Below are experts of layer 3 (counted from 0) of a mixture-of-experts language model. Rows are named router (the router's row for the expert), gate (a neuron's input weights, with its number), up (a neuron's input weights, with its number) and show model dimensions 192-287. Each number is 128 + 32 x the weight over its row's rms, rounded and kept within 0 to 255. Numbers have three digits each.
After each expert's rows: a language model's description of what the expert responds to. This comes from a sample of Wikipedia text that the model never trained on.

# expert 43
router:196190142116135167168159080131146130161174114116076117120098114125089113136175138111088098123088123129110077084105141171155124138100133127174137119132149166129082126143112085088147138161142101211139129196174116124158184128114068119145108115159107027093113152126106158118162100112071098113
gate0:133080130059089092179182110136165102091137066108121166093148100160133112132129168129147124080142076113092098106121146153115096115116129206100154154127156145182150153110098131112099062068118110159178159155143168176092048131134197115130125083116178084113097175119123153089129111110137101136
up0:193078131057113110157166121133137110094160094134157180102157043123173116109125145134153120113129058130100092129111129096116159143102076211158169185088127159122123154096085152122069062073153103138152103158150143167121103102107150135131115101121150106123140165115100165107167084186173134140
gate1:109151110142152117150106138130148084147129136134040141136067082137087125091170191132141148097059119161136095100122193162074121083151141161090102152181176099186110180124098100173128149115077071143129114184138130139088058108168149165132136025142105148098094104121101056138159154108124143125
up1:164120098116160133115186159074139111109106119086144147130175187112154142147152070170141126131174155188119188121121134135188147129149106104148185095110159149103107083150160179180111085109153167092120150124133120093110159116054083108148099181100131124158120117141174160117108093167109110114
gate2:135122120155127088114159112086137101163124085119168186114115101155090088045174106127132117068110137135110128158100135163114190112104179153141198159109145109140112203169105085128155153092131163152165167115136135110173145090134108166093090081062145092141121146150129151117118146195110165112
up2:147113137150106147137128114166110120141112137115091060137161145075144177187065135158116108185136137137122147113156138091143088149120090102152087065170086105098144067122170142130109122150138091096081099114170095163070127175136157074160154151168129170117137095102098108169119105072134107121
The articles a, an, A, plus one, another, any, mostly after is, as, with, of and before nouns or adjectives.

# expert 61
router:199152083122160197137175127116150139165051110142074137089177096105074137142122102149151086093137121103158116120063078135110126145153122118146056128128186154137153142152134111165108153124140118180159151146164176121150134153118125206175142113139150113131107128065100153161148103110172109096
gate0:139102168155107172159100120090196167126127181159152186141156165136141118120123064141143163164134123171082083165132146133140147148184070131130095134165114138171165123149161159149096096138159142094139061226154161070193107168128146099159165111137139213102190151120097101118104094106096135141
up0:123140178133128218173056117142142174145149163122181153111124114127107113155082096159203160108198109153130089135129118038158189157184129108137126130148149136148146140125177094130121114127158163109113046178167147071147098117175164123137156132155154180163128147118137095097135100107081083132
gate1:157113136103134123155096201091124097168080142107117113120133073163159078104129101113155111118145159181117157131173077075138152161094087160154174120141137030128136134184137143153096149218164081143159149175152148093136077118149123099131154138105033110130182069186170155136105143125120184110
up1:204142107127102103167094142076134098105103149101087158093133083171187141134120090139157165103143137101115165144146081098140152140069148118138166163120149075126154121167143138171139115161134117115151135124129139071159060137149135167127120152085078118136156106102149195191135152099128193039
gate2:158162066095081135120162139107096144137159091137204179142185124098095099154126092135134144063180099055106120115092152140129108103053076131089064182094138058151138099124160092148120133149120113111139136135113080102153134112156072159114103111166155158169094100102118119160109102127071113044
up2:062083185181171076121064135129149128137104123129080115099077163124161128094099149132113104171080149199120124161167132095118177166174166102180158145139088156136137169156120131126132117096159148141111137116155136120115097163103112080137169155083098049087126128171136150141089130135188155195
Suffix pieces completing ordinary words after their opening letters, such as garb-age, tid-al, botan-ical, exclus-ive, sl-ower.

# expert 19
router:169126155075136121148132117136116120121069048122118170086089122125111151161082109112147091104073169115139122112121139132137124170176153142117124152159117144137125142166141113142115076162161189143115165131119106151138115135109181158151113151128177088115128135115141148186150116129177129135
gate0:108179138129140172122092144081082133170082062135074150102153105129099194097159073150082124082110119148150147105051141090088111093133149131095178080168122102085096126138164133129167141092095085132096129151123144153144149093055140127084190121110126099131079196131075117077098100179145129113
up0:109099070128104115122198089130120156067134195175122105082113106112168048161112154144129132115114148078065075134120126214159164122119157153154087213101143150163149127062127124186098093173112183114112124096146100108126121160126127181119095086123138129164088085084148119102151153068116121114
gate1:110105098124128143122094158109140106185102062097092168137130109114093103103054116148131105119166130080105117153062110148119158135145171096087060100150085122173161130206175154106175138186146070140139117121144121225091130122142123107073079139106162148101129164156112131157178095197157152127
up1:152139157101137115145168145159135155064099205219129093100145130118154165142216124113091137080077144175134109152139131108089105101135139132135174137113150146121123115059077136143063118080138147123140127094135189089170124112112176143201187119126084145138138194129114145133181199088125128112
gate2:039165131167133098117159120118117157216142112134101124125143105152115153181074112117110089150101151131090148089110167088157073158181141183142172138143187099145147146160079126132141065176162169143115117133190110109096085149086120122193199062172114176039112123090154102138105151177201129127
up2:075131160139118119110183092129097081176089131153108144117128124139064116140100094118154047147135130085111143100133132114174100151204124150157183139143151119106159181143138128143125120148172116129126158109214091128148087118100136134162146124179134089073132137084193143132135147161190130168
Past participles after was/is/been in reporting constructions, such as announced, suggested, revealed, reported, usually followed by that or to.

# expert 54
router:161102168075188131160179084102163110110158133130153142154136122148112145147087135119099171076114188086143036146158159176183116106122100152119108121130144128055096176081136140107159129098109137128166134151080089194120110175127133136134058125118147091144153063053131109154118107225173094100
gate0:146101131095175134093135211124151096163120163165130204084061131181170129152122127147130112118133177174143104153106135124140058139141155104113151151205116126124155131140088099106194174089090175116189087085136097124147133121137103139135106123152106156115141097122087130132136167168145128108
up0:132059117101148159144093204138150129115102113144107135145087055133129056172134174155161098089109175116144068092058131118147102112168141147138168125189129128129195149126120138047175166115103164104180135073114134129163135143105131120154107109147127141161121124114123143160118155168174123114
gate1:115152159129165163116147149128094109112184114139144108147152230156155118177104139130103136139147138110116149140155116122151152159152150122125067194115104114100168124109089138140168152079173106135170116169141132117113149129169120076122090132127144129095153095091132118185120161126083136129
up1:130161102149147138096145204128151127134176136120135140135169201125191085105084136081119099140138125127125124135162108179175138141150114121112060162137108129093190122156154099159173128135161063168152133154137169133127182159151084132118052076097115155128121063086141134136101085150137140135
gate2:139089151151064110136187063117183062146147122125130096161116126170111066145118111145155092100132114149149139100074114167179102145126149196096087128110143133102131145135096134133097171149097147156138112137115150142100050118163113181150113131141156156120153126138158110107140081153115130132
up2:115129144169066138135194131135130121192139116148163173149146157084094180119203155123079191083092095074092111131136112152086167097170034118118153148132177118146154116164134123110117138097158132175129096154136140100125117121191180144117138109161187091132102106110112140162136125138142117108
Short letter fragments after a capital inside foreign or Latin proper names and taxa, such as P-ur-anas, A-ur-ivillius, O-g-uz.

# expert 46
router:089172115086142143163158148157092082122095093202124168131133168170098172119098116172095089092119152155127112158137136087154143111111097084113111145168166151118146176130099166137107063186090124181164168117116099124090134121132084157163107129166167104162181123115169117129180166116156124113
gate0:225149148134140096093087198100112152101152115124136105160128162129088104125151126159136085123089144142129094136115163164117107117062143089099115131112108122132150129057133128140138115141122092153154151088115090129110125069142131186088108136129193125069126166170137072112116159105091069091
up0:153213154097143108107151148123111148088173139131162111162156151149079135105165147111131098105098082124135119126120148113131073095115136075130157161108127128157127127076125166168135122204146091190159184096053135113125134065153146190107094160099187161100150170133150081144127166117161113129
gate1:102163141133164093115126188130111051116150093144128121107135116121157144085162127110144118072153127109142110185121161097159099153073122100163163144136165127124164197095150140082165126140130170136128175133110141157152134144126077166105086122139129110176104077051135132172115153122158164137
up1:102163155119211121109167176127124181112132066155150122147112108097142184070091191090125074128086057152128166144142143099118156138183133077149152094144103067072105149137112154069132073118162125166135150099129120171167115154142083181113104124112155124121107083145118097148110137053120148173
gate2:149100160139110138163146181117154117112096080120095116152142149124167168181107227142161121088188163150106151092108131126171147116078089084104107119129144124153111159156154122142120136173110102108165136180095077122082147139076063194128096108153171105159095081108138146121094144164178100118
up2:121093187160111081131104147063122143136096143148110097122130090131082087178107112099163137159184102143131114060058147143171115086101110093148115172127165098109096093148171145127138103134115092141101174134098110140079156118108154162105139127155221119108071124159077086096080104130185124156
Second word pieces right after a capital letter or short prefix, such as iss in Missing and Mississippi, or ov in November.

# expert 24
router:130154067146152116158147134117081063182135116168159178078188126138065157155148107134097130101090174130134118152093119173118136155143132103118083212120142174158110164130098099125101120186183166099169153129176139133114105116130101161127149115115136084135118119126132121161156155175126128108
gate0:121116159101158105134134080177121154109133076092112166197120142083128134093169161105126126101110198137098097142100149191160111152192121091148112192141110173142097160061116092047110118142151089109213165133157152127157144129173112177059110098102069178117107130114152110132160184100146126096
up0:136107136162084215111116121144103129186150115103086144093195068141094106091186141124143085125135124181122162119121172151166113082161139157126113102050173181102119120152158070063102129132156155124105125100134135091108082175106129128168127069169097135113139134159096132164091122187143149138
gate1:109182118175181068159134105098127128093072179158147223134074108129140148125073145115100133141049176134125146105131127147144149119127088095127092112163140111171129177073186094148136097151096074089150083128143135155111137161191085144144145078149087058070123157119162123106135123127089125076
up1:137132102085131093156120122169115132114138130207098160115139135133137156143082121140067195125128142149063120143042145175107160081120088113181104116174115155176146128138175134187119153103108114151110106095104036134125107123164124124126115144106117118094102132092088125066163127134175053097
gate2:159135125132170088133122100120112112109132115147158128151138097125116151139143072171121149171130102131096073141084153135115117120169131142065073102122152166184177147126120095131150094142112139148126095113163164190078146106120126141158094100111180141104082154109100117149205096132158111094
up2:144113120120147151131115091108115128156104115111134144102094140085115125096083147137110130169153187153160161148147075136123102178117082104133129123166142084102091176096204126112067172106143171153116170146079108125169138134110166111120141182124159138151142155127119185130080126087142071120
Nominalizing suffixes and process nouns, often inside a longer word, such as concurr-ency, degrad-ation, ext-ension, construction, development, junction.

# expert 37
router:174156080120141115120126135070112096116078111130039099064135164169138117085135117146096112102079160124123100105162135125116104090147109169093128107172184169146159117095181104091101075116154142165157103120175160146063117111101159172072140071099168124130108079117131150108145136132120106137
gate0:120149074087133130087091142078152066147171092134071095102116122073146124113111120114136141114091093127138107156132168120103123148075114091119108180118146144097119109153077114149153098145142140089159139126117157097077096157117101119096137118130135094127098074139121148130136152188200134086
up0:164088156146147132200121130140148183110143144151154119145119113104114109189107128081104076166145161069183138082119116146083160056109158122188130120144139124150075095114137144126081067064101163109135154138131074140175115169060153110109177139120153149128126151065061138144129148146126163116
gate1:118101068095137127171204117096056103127199217081124103091205099125110099134092148177170100155166126113135193111114142165104148135121100120142168144155052134178120126083160119105193132124097093074107139085122088169116117157104114100070064129135127170143047077113120151146123114125183156125
up1:109112078080135123148175121141060116173212214076174118145195084122128119119131111155181106159173153106123187098096134123126164095129108118145141127115081114215118119092139140101179126108152136079095172075104096162144116164122104099135092096135120126094105099143120137165081092177156152112
gate2:110136117120173135085107159133125121095096137109149060056200058136104123094128118084138126176101104131116126137138144121097103143107170089150143147113145132163163108108099124128149167114161106090115114117116102138177227138126145162120138075115136091133110111114105122110125155098153168118
up2:128139123087159118090107143131122116096102143129144053061157078150118152106103107103145088167081117162094155135117141146078085150133179101148138138114145123141176108123084122154128142134144094081115125087121113167151204166140173163111122103129122123150160100100092121142142118130128157140
Digits inside long numbers in measurements, coordinates, populations and ISBNs, plus units like km, sq, mi, million.

# expert 21
router:171167150149130143170130174064180126110149116116101162108098114095177160077071088140083181111175147174195098097134108150107137108113093102066124205124125105153154147163115206106128083149081137128155168154116151156164134164106148152192079100116223121166134201096161102088155105203076126119
gate0:151096151117092104142140065156175152070052076180049105100131134143143147098145152116107131094136166105181054096127112147106079128111129124134178151129085137131079137182130122162124091117064110137201150155102125172080179129115101175124153124124104124155193182119194133177104157145136125109
up0:154190127174200104084123084138136107134133075102108177130124118107105148105120144169113147084141086139139124119173137058136129083090146100142099139078174137142149059159066134113166102151103080154166134099169089199099165198129096134087125147123119115162116167205182155130068078111150125160
gate1:114105170149132137082139127149065143141089121185142114134110075086134147135136114136176116130096154146122122179130111191136118130075135162039074116176145109151101099150118113130130048110063104134150070131115169150139081171108143124145115117091125144169141104131092128207112107106112145105
up1:102130138050088165167123111171124142123146086125131159111185114123124105127152186165103148138157098086222090088160110128129114136110209163027182127098103124136063104129149140110118153107083121156093159116144068180081167146156153141088102115107140162114122156151049130111146174183100125078
gate2:154132097096122162143120083142181109101115085093173125157107129125184196134124110099159202083080131139146128190168168137130094105190085095094106122132141102168119101150100134195152106083133125106179151166156127156166129125130113120106173143127111117132180151126119160134114199125131097122
up2:107107176129128102061114103085074165154111136165147136117155154110047074153131121166103095144144160144087181063092103140142159171086148179125151122132104130125116112144155136099093166108128151105074148100138156145115131129118134133165092081113148183099074089128139104121125154111112163141
Word-internal fragments ending in consonants, mostly after a first letter or syllable, as in Sw-ed-en, Alm-ight-y, V-ed-ran, perc-uss-ion.

# expert 55
router:161089158133152136106178126122137161106098100165115140105164157094099118134122099141100114113171102162088094136122094181141077107210148156109103144135158161105093160126177059177123108172056167171160120131127139135151113161104142192185098120179100112112105097068100102201139097143118134133
gate0:138121111135175098170132155146083159088112088134094144135154053120130113175160074104182108186128191053176120163100089133107105158115150099104119155136140091099111126148133128204067067188133102155109139148150108095096133171112104150136124121126128096093133118122107144183149158181164126129
up0:137087111105109140161117141134127070146089155137090159176081135125114189101104082093147157108138182225131121117076095136135140128137140131069094149184096151118159106147134173116134084140134144166096126150187128131129142065157139107101163161125129132147087156121129104100143175111139149114
gate1:198141123085126102125167126136164119117143158164152117111100091141101135158122122131083122141148052114103155113138110115080089118192111134065078095105103106149109127130158107112042133158139076136099094127118135162140138198119142125133088188104099114155133145160141082144181106086122106092
up1:162114095108111114101153111136168162138125139117146158131088115109140119098121118124124183066137075116093171121133126142067147115175132143069093112122111147182093135181161124138043124161140158143131102116118155164145119198119175168156093157162121134174123114171155074148130109091090146097
gate2:172153092104123122088153133109106070125045113166086143092072152069157104127121084107178143105132131158152129143182114105095138162181162149118085151092178141137058164152118094113075150077127178100183125128079123087087079129115081115161088126139143114169073134084129066124134102099109124129
up2:088117174139124092111094077140101104153100103127101164101164169172170098095162154222161144124108173181141142141116114107161127177164110068112078059183160147127147174171138117148105150183067211129192143123127140109113094121185119100132138170102115128101086101147087109108116094144104132153
Common adjectives and adjective suffixes such as neg-ative, unus-ual, political, new, early, popular, plus leading digits of years and percentages.